Experts of a small language model: 7354 steps.
Below are experts of layer 5 (counted from 0) of a mixture-of-experts language model. Rows are named router (the router's row for the expert) and show model dimensions 0-63. Each number is 128 + 32 x the weight over its row's rms, rounded and kept within 0 to 255. Numbers have three digits each.
After each expert's rows: a language model's description of what the expert responds to. This comes from a sample of Wikipedia text that the model never trained on.

# expert 37
router:152123118081144068118094157133149117141177109088065111150152114112149088081124128095137092138146153123120147088122161155144160113058139142184149148115139056108121222167110182139182091114065146
Description: Mid-word name endings. Later pieces of words split into parts, mostly surnames and title words, such as P'age', Sch'uster', Ep'ura'ș, Night'wood'.

# expert 42
router:128154121142153077147103180142151156079147149093070178167144094123139092122146104075128091111135125099125121104122156141141139080095082118157214139165126098050137179156144168164186094130135102
Description: Infobox fragments. Mid-word pieces like oc, ec, ric and bullet points inside infobox lists, including taxonomy clades (Monocots) and population fields (• Total, • Density).

# expert 48
router:134090141114142051068163160118173163121158133088106129128198120147119155106108126101164150107152186129103103072124186161149160095110101120128154127123119093055084179142156133148160120101099085
Description: Word-initial capitals. Capital letter pieces starting the first word of a heading, article, paragraph or parenthesis, such as Systems, Livestock, Fred.

# expert 58
router:087122150135108095111148151118149128120122130101128071150128129159157096129122088111137117120156165109073116165084180140129167083065085140176174110148117096069110211171156181177158070133088112
Description: Clause-starting pronouns. Subject pronouns and relatives opening a clause after a period or comma, such as he, she, it, they, which, who.

# expert 33
router:123100133109113052139126184107148129166160103128100137102175116150110125095085125116140139120120151156109134128108171145142150067082122090204173129146065093140142214107127170127188075091074091
Description: Possessive determiners. Possessives his, her, its, their and 's before a noun, plus own after a possessive, as in his own firm, her letters.

# expert 56
router:144134114119124077135122192153151144108162119061103127118189114156171078123114117107128099109144152130126129110091194155121160086149145144174138122144100084055120170152146150138126089092105120
Description: Mid-word fragments. Middle pieces of ordinary words split into subwords, such as umb-rell-a, f-lex-ibility, cust-omer, cet-ace-ans.

# expert 24
router:121123125100119110111104199127170153097127117064082156164193110120120091120155139080143119130081149166118152111065202110114172085102164129134161127163131101133158178138143182154178086097092149
Description: Decimal points in numbers. Decimal points, en dashes, slashes and percent signs between digits, mostly in tables of statistics, measurements, coordinates and scores, such as 2.18 and 1.91.

# expert 5
router:132116137123118069145151227158146126126168149072074111151182099118143089136123118078138160123068197167131156145125162118152137075083128111153157111137138045094131193112116179172157110103116108
Description: Commas after places and numbers. Commas, mostly after place names (Dallas, Texas), in thousands separators (394,000) and in list or date entries.

# expert 63
router:132143146089128074121106150131154118107165111075033137138182153143128093131154089087122113126176168090119181104081167115120160094106123119143149168149157088115116208183131145182175091104137151
Description: Plural word endings. Plural or final -s endings on nouns, often in table headers and lists, such as es, ers, ons, ins, as in Wins, Years, Less-ons.

# expert 39
router:096124136125125060153100175132147165082150139097116130114158074147103111109149079083123148123104176175133137123080192120138181106079146128111155111163090113088083221144146134136204100093103140
Description: Initials D, P, R, G, N. Single capital letters D, P, R, G, N starting names or words, often in lists, tables and addresses, such as D-unk, R-ector, N-aylor.

# expert 27
router:086137132161117078136138191119175115087165172075118129113184136134161145165124062072154132165124135107127106112073182125135146076067074085171157086125117116104146204122137146177158098075089104
Description: Initials B, M, L, V, J. Single capital letters B, M, L, V, J starting names or words in lists and tables, such as B-ricks, M-émoire, V-ikaas.

# expert 7
router:109092147089102083121128163187138121112154090091068121174142106132126163171102085092159099113153160110075131140092184161153159066132082124163194136138087098070167162132108172140201120132137127
Description: Modals, auxiliaries, infinitive to. Modal and auxiliary verbs before a main verb (would, can, will, did, do not) and infinitive to; also colons in taxobox lines and paragraph breaks.

# expert 1
router:148099151123135102116121193162155123124135141082085080119193123135132102148127114093153109141143192135154136093130186121126166090082117144174192122171104085143124175138092146152150079114114089
Description: Table cell separators. Pipe characters between cells in wiki tables, mostly after numbers in league standings, election results and squad lists, plus some semicolons.

# expert 3
router:101120182118133085088101199139186106128153151083113172155153128187122138172141123084144130098109135170113126080096144162104149088079121116143174128144136039096173223164102177098188080105121111
Description: Short word-initial pieces. Short lowercase or capital word-start pieces, often Romance particles, such as an, de, en, ex, el, San, as in en-abling, de-emed, San Francisco.

# expert 43
router:129122145094094063155083200136167112113165137099141099155189094141106127130120124118163135147108155143107133068088145129109153122101122104133170131134109102093141185138138147168181076093117107
Description: Dashes and symbols. Dashes, hyphens, plus/minus and dagger signs, often as empty table cells or as sentence dashes, plus LaTeX symbols.

# expert 40
router:112095166111130081145133182183151121131135149087050127110156113145129092099116110111149108150105168151103132097095177173141201135091091122155158149129131148037078172117103156150159059148079128
Description: Abstract noun endings. Abstract nouns and their suffixes in running prose, such as -ation, -ism, -ience, law, policy, support, use.

# expert 25
router:131069162179105088149144178113130121089138097095079131161137145144133086135077100083115128098123178150103123115109152138143129074094104159155189082114114114082106241118131169186205089140093094
Description: Adverbs and sentence modifiers. Adverbs after verbs or commas, such as also, again, often, still, originally, and -ly endings like moment'arily'; also etc. and i.e.

# expert 11
router:101105125118127057127148180159200126124148140066089100154198113131151121112127145091131107120152130138106106140084164144104146081089161121176170112136111060099141217145121123113186100134090127
Description: First names, taxonomy colons. Given names starting a person's name in credits, rosters and tables (Richard, Jason, Michael), plus the colon after Species in taxonomy lists.

# expert 41
router:139122117082118081133137159117184141099098180105117113157171128109113106151106136089104147090171166100112089133107199140106143094075122127167164139142101081117122219113141163140163090093086132
Description: Indefinite article "a". The article a or A opening a noun phrase, often an appositive after a comma, plus As, With and initials like A.

# expert 52
router:134085158158139050134105174156156125106142134101112091110189146131129103083097101095151124113109126133147143131063162182119207143056109117154176144144113087063113202122140140155155076109096112
Description: Naming and work nouns. Nouns for named things or creative works after the or a, like album, film, song, book, plus called, named.

# expert 31
router:108111130089171065095130180120121102109152095116067093144164177140145103114155131102148129123151150187129140140130178138150162126074112127190174115121090069065124192145095178166182085104065101
Description: Surnames. Surnames after a first name, such as Smith, Jones, Miller, Wilson, including surname endings like -son, -ović, McCar'thy'.

# expert 12
router:133103151112090074088124193171112132112155152086119107126169133131159085098131102069128131144146128150095146108080178121145192074100103095167185152090119117092131227138114171176163074109101141
Description: Table row endings. Cell-closing pipe plus line break ending Markdown table rows, and |---|---| header separator lines, in results, chart and census tables.

# expert 22
router:130127125148123060116134191131136103097158158056130093151168127141117127172120112112155158084142110145149111111091163144152185096113118118173177136103105103049099188151114136170141065092118120
Description: Word-initial fragments. Short opening pieces of split technical words, often biochemical or medical, such as gl in glutathione, s in sulcus, cl in cloaking.

# expert 13
router:126136115108102041115143176155154101105132127121063144147147127105133102105135066093127105143150143144109122086129180130131194062103092096169170123129102131049129175139120177147199126127122137
Description: Year digits, countries. Final digits of years such as 201'4' or 198'8', score digits, and country or state names ending a place phrase, such as Germany, States.

# expert 59
router:135105147093113062120103163126158141137175144096076105133152112139129088114110090118110123144144122149133108130137176143098143100068100127222197102148123068121123213159095167170209100128112127
Description: Name-ending pieces. Final pieces of foreign personal names and some full first names, such as Giorg-io, Licin-ius, Sebasti-án, Steve, Carlos.

# expert 2
router:094103188171116043123130193144178149105155102095077097164158119099148088139119121097162151138135146179117113127089151137156144120065154093143195142103113120085141206119121156122170106071092125
Description: Ordinals and rank adjectives. Ordinal and ranking words after a determiner or possessive, such as first, one, top, final, best, debut.

# expert 15
router:099113151144143097128109177160176142115137108090101062153177108159157091124118106107148150123160145129132118086124179149162145072078115122184160123114144059139120217140109169186157054100110103
Description: Table cell separators. Pipe characters separating cells inside wiki-style tables of sports, music or place data, typically after a name and before the next value.

# expert 23
router:108088121083124065179090190150169131107135119109122118111149129169149078161106117142142164085148138086116144074076187140072141089091123141175191181144111113093111176154128172139167083129085144
Description: Mid-word syllable pieces. Short inner word pieces such as it, et, er, ic in names and words (Alam-it-os, Ait-ken, m-it-igated), plus hyphens in compounds.

# expert 57
router:134139134102153065107132199133188100139141098120090138136153141176148098119141107088131133095176144164122106093066172124149146101041134130175180133113134145064122196154103147160198052089105109
Description: Line breaks in infoboxes. Line-break tokens, often with a closing parenthesis or period, ending entries in infobox-style lists, e.g. Country: Iran, then a new line.

# expert 44
router:136125148140167056110078183164159127107143129088078103129167161126135099139148125118156121121126126152085120067083177143160163138081118088153127128114144031104127184166132156131159070085132097
Description: Name-initial capitalized pieces. Capitalized first words or pieces of institution, team and title names, such as Football League, Home team, Legion, Campaign.

# expert 4
router:156097102122107083113116221115158126119159119099069082117173108133128099111101117107111107129099145157129130158109183108141178093079065141179160107120111117068144191180154153174181114115112116
Description: Final digits in identifiers. Last digit or digit pair of long numbers such as database IDs, reference numbers, coordinates and table figures, like ChEMBL1399-48, 020017-32.

# expert 53
router:095090140101130065104137166129185097106159120078091118149149131101139066104113156127164133104134130161127145150088143163146151082078135129184185116125122148137120186169163172179192107087081133
Description: Small number tokens. Single digits and small numbers in formulas, measurements, season numbers, tables and chemical names, such as 2, 11, inline-6.

# expert 17
router:110080163171109067094111179166148122112147130086092096114182142175160116140111124092110109110137141123085123114128176193138169103087116126148180159107134101162092213116141151150162067087105113
Description: Definite article "the". The word the or The, mostly inside sentences after of, and or with, also its, whose and table divider rows.

# expert 20
router:107121129136128081167142192135175137126160136092081082155125093140150140123163111074142096084104178162135070105085183160141137095106141127130206105131104113085120183151098185196178144088125137
Description: Single-letter word pieces. Single-letter or short word pieces inside names and words, often in lists and tables, such as Con-v-iction, Chit-r-ashi, Saf-r-anek.

# expert 30
router:120107141158109079171104171169169134102139108081117114152161093139127133123113082114161120128121137132106102119044150127149170110098137095177180104137120073084116206160097150111226100097119106
Description: Opening quotes and markers. Opening quotation marks before song titles or quoted phrases, plus ===, $, [ and first words of table cells, as in performed "Shut Up.

# expert 47
router:152119171108069054116152162149172130148127089074095147147183094124157139138123110100157124131138155119138125082072146125181185037093089124155179130158119095083128196121145177182162124087130126
Description: Word-start consonant pieces. First pieces of split words, usually consonant clusters or prefixes like s, t, dis, exp, rep, as in t-issue, disp-ose, trans-c-end.

# expert 36
router:114120161093086071111144201150159141108164096083069146147155090150196102161141086065137150137149146146123174160070193177140148077065117123160167108153112069082157176140139157187181100112139116
Description: Consonant pieces in names. Single-consonant and short word pieces inside foreign or unusual names and words, such as Fahd, Tanzania, Konkurs, Jagodina.

# expert 49
router:134089135141123080096147167172147128108139164056055082191171117103144103113096089102106113139143135126092090152128174148138192043066101137120162119143111106058148201126147148153205113079100113
Description: Digits in numbers. Digit groups after a thousands comma or decimal point, such as 250,'000', 9.'5', 4:'04', in figures, prices and statistics.

# expert 61
router:115117113111132063088151174121155109120124131083060092155153127143103098146127136058154154088132141119126077111048178156183141083112132122176168150162140109104109201099099125133157070090080122
Description: Number words, word starts. Spelled-out numbers after articles or prepositions, such as two, three, eight, and single-letter word beginnings like f, p, j.

# expert 35
router:144147125131094094102104209144162141102108152103115131171178131122134153105150133118109097140123155114120098144075162124163170092089129098134159124113102123124094216111165180143170051103106143
Description: Phrasal verb particles. Particles and directions after verbs, such as came out, set out, up, back, off, along, south, north.

# expert 46
router:144128155102150079108133195128152109095139180073102138118168100107163075125136108067127108118144155178091147085072189174138165091115127141151182134124093108064126166102148191148151105109063131
Description: Numbers in stats tables. Small numbers, zeros and blank cells inside sports and statistics tables separated by pipes, such as goals, apps, points, scores.

# expert 19
router:141105124114122080155147209135166140109126137094120159122173110134154092130122094089174100132120175165103103095104188114143171106082103084161159089164124061075113191094140114159165109077110108
Description: Name-initial capitals. First capital letter or syllable of proper names, often foreign, such as K, T, S, Sh, Nik, at word start in tables and cast lists.

# expert 62
router:104114131141117048114140234160154106124157128070072098140168111121125087104100114083105110105149154140118154115114190124150164069102156146182161137123125119112119167135141124167184115086140129
Description: Digits in tables. Digits and number pieces in tables, scores, season ranges and times, such as 1998–99, 7:00, 2009.

# expert 9
router:130143128133129080092128176144141127115140159090075125134197100129129094142103126063117111127127142141101123131098205156169183085076149076182175100155144102089100194130116144156168082089075102
Description: Object pronouns and kin. Object pronouns and person nouns after a verb or preposition, often before punctuation, such as him, them, her, father, women.

# expert 0
router:090101151131099097129116160173145146100138118077117096132166131143139083123119130046108158169103123119127098087088181167187177053082094145145153128153110092110124183180157158137199071059109135
Description: Sentence-ending periods. Periods and closing-quote or bracket periods ending a prose sentence, before The, In or He; also titles like Dr, Mr, Lieutenant.

# expert 54
router:155090110095098069128110174138194116107139159080094098103134092160173132159162108106123122109147131152107103121091191137169164113085120084155155139091088040055102185134132135145200046093082149
Description: Paragraph and heading breaks. Double line breaks after sentence-final periods, and closing == or = heading markers followed by line breaks in article structure.

# expert 26
router:130163136113126065117083185152177137141151128102070098122179137151099089131134100103140126107125121169094138111054156148149166149093105143136154115141133080073148180101152164166176068056088094
Description: Space before numbers. Standalone space token before a number, usually years, dates or minutes, such as the 2017, June 23, Allofs 20'.

# expert 32
router:114105186124136085122102209121124152094163135084086137109166131158110084095116105110112107150097143150114093117114189123116164119149107097154161151157097092042119182130151152144164073068137183
Description: Initial vowel capitals. Capitalized first pieces of words and codes, mostly vowels, such as E in ERP, U in Under, I in Irl, Al.

# expert 18
router:176093151166111086136137146173166111111122134101108143147165083134128094130121115108113149151132138099072150151102181125152185094124098069163162148096127105050179203157108143209192063095099102
Description: Past participles and verbs. Past participles and past-tense verbs after was, is or were, usually followed by in, by or as: released, played, served, located.

# expert 14
router:118149111135128040108131245138176140110156159069055136106163122125123082126144125101140109149151158159132128121079159133134123080046140153157144145123116092090111198156141157139164100110124119
Description: Non-Latin and foreign fragments. Cyrillic, Greek, Arabic, Thai or Bengali characters and word pieces inside foreign names and tables, such as Lebrun, Philippsthal, ত্রিবেণী.

# expert 6
router:139112139084117060140132190149122124140182122086110134124154125131184095117100131074139146107107173144096147135110188150100151108066112129189171108116103056110104187144148108147215053115075110
Description: Closing brackets and quotes. Closing parentheses, quotes and brackets ending a parenthetical, title or formula, often after years or scores, as in (1988), "..." and }).

# expert 38
router:118149175087108083124167179136142155116169131077084145109199124133138068109125081102120104109117155134078114070069177156174127075110123113158144127121083103163129222120095129162164079119080128
Description: Definite article after prepositions. The word the right after a preposition, such as of the United States, at the University, in the forest.

# expert 29
router:107084142110152053172097217104163122090173108090093137121154085150094086164136160098154095133110128134109112084068135169126164070074131085152189088128115110092116164147164157136158087087130157
Description: Negative and Latin prefixes. Word-initial prefixes like un-, Un-, Ex-, Con-, In- (uncertainty, unlike, untold), plus hyphens and en dashes in compounds and scores.

# expert 55
router:129105139130144107105132198153139102106133111090118108138174125126116078136112093113168101130133148156109106105089197151135174062078147117153166124115134071129148191125107195152140090092074133
Description: Table cell separators. Pipe characters between wiki table cells, often after dashes or scores in sports results, minor-planet and survey tables, plus semicolons.

# expert 51
router:153138146129119074137129179184166127139180119074077100120190111162129059078127101099170131121091173164122154094086142131147125080103140111188199118179154095072127175139162120148198095097112112
Description: Non-Latin script bytes. Byte pieces of non-Latin scripts like Thai, Chinese, Japanese, Arabic and Bengali, plus degree and minute signs in coordinates.

# expert 45
router:089133139137105081096079209130127112132180116089068090118151137123121116084125128093139126122097173159123133106142163149148199128052123094168140117113099079064138199148131163155197083128106105
Description: Institution name heads. Final nouns of proper names for institutions and places, such as School, County, House, Racing, Stadium, as in Yale Law School.

# expert 28
router:160076148130087087149087160142163130118154099118073095120149096126118085117130092089171176166112145135090133083095175160136173037119094091157187131189115121078105197123154145152178125096097121
Description: Leading number chunks. First two or three digits of years and numbers, such as 199 in 1990, 61 in coordinates, 89 in chart positions.

# expert 34
router:139087146118131076138150177133142116139153106101080117114171133153188088124097097092127149153114147126075087120105232136134183075087085124154160134138132140080111217141164144159160107106081148
Description: Final year digits. Last digit of a year after its first three digits, as in 201-0, 192-2, and the words century, centuries, years.

# expert 8
router:136124158143134023160141177132141169145156103106061142128163114128130081154101124078173172127080147141050065118143190100158133134076094132165179124143095060106138211117111163141175087091118149
Description: Nationality and category adjectives. Nationality and classifying adjectives, often before occupations in people lists, such as American novelist, British, Gaelic, Christian.

# expert 60
router:144149118111121064094129160147188096099150139069051130109161136121121110129077129115125089156146155167158092117087157117124195072105133093117169130098094088110094220153156133165171121092078124
Description: Month names and percents. Month names in dates after on, in or a day number, like in August 2013, and percent signs after figures in statistics.

# expert 16
router:116078122135142035131133168128157117131174134073132111105168109123168075095125110084127123107137169152125157083101192123100154110116091112124159144125123102144149175131133150159172054092124122
Description: Preposition of. The preposition of after nouns in names, titles and quantities (University of, member of, tonnes of), occasionally within, across, between.

# expert 50
router:137115143115141057127141194131157118134125137062069152136173111140123097146136076127121170145090156104075113146126174128123143098109119135147209106139124128149101222101148158131173084073110114
Description: Quantity and general adjectives. Common quantity and descriptive words before nouns, such as many, several, local, such, other, plus of after number.

# expert 21
router:174083151101101072126161162136160120131112149101059085143165137177168080125146100122085142128130153123106116113115133119130165073116081133148182169140097137111145201126121124188161073107118084
Description: Past-tense narrative verbs. Past-tense verbs or their -ed and -ated endings after a subject in narrative text, such as moved, led, scored, dismissed, investig-ated.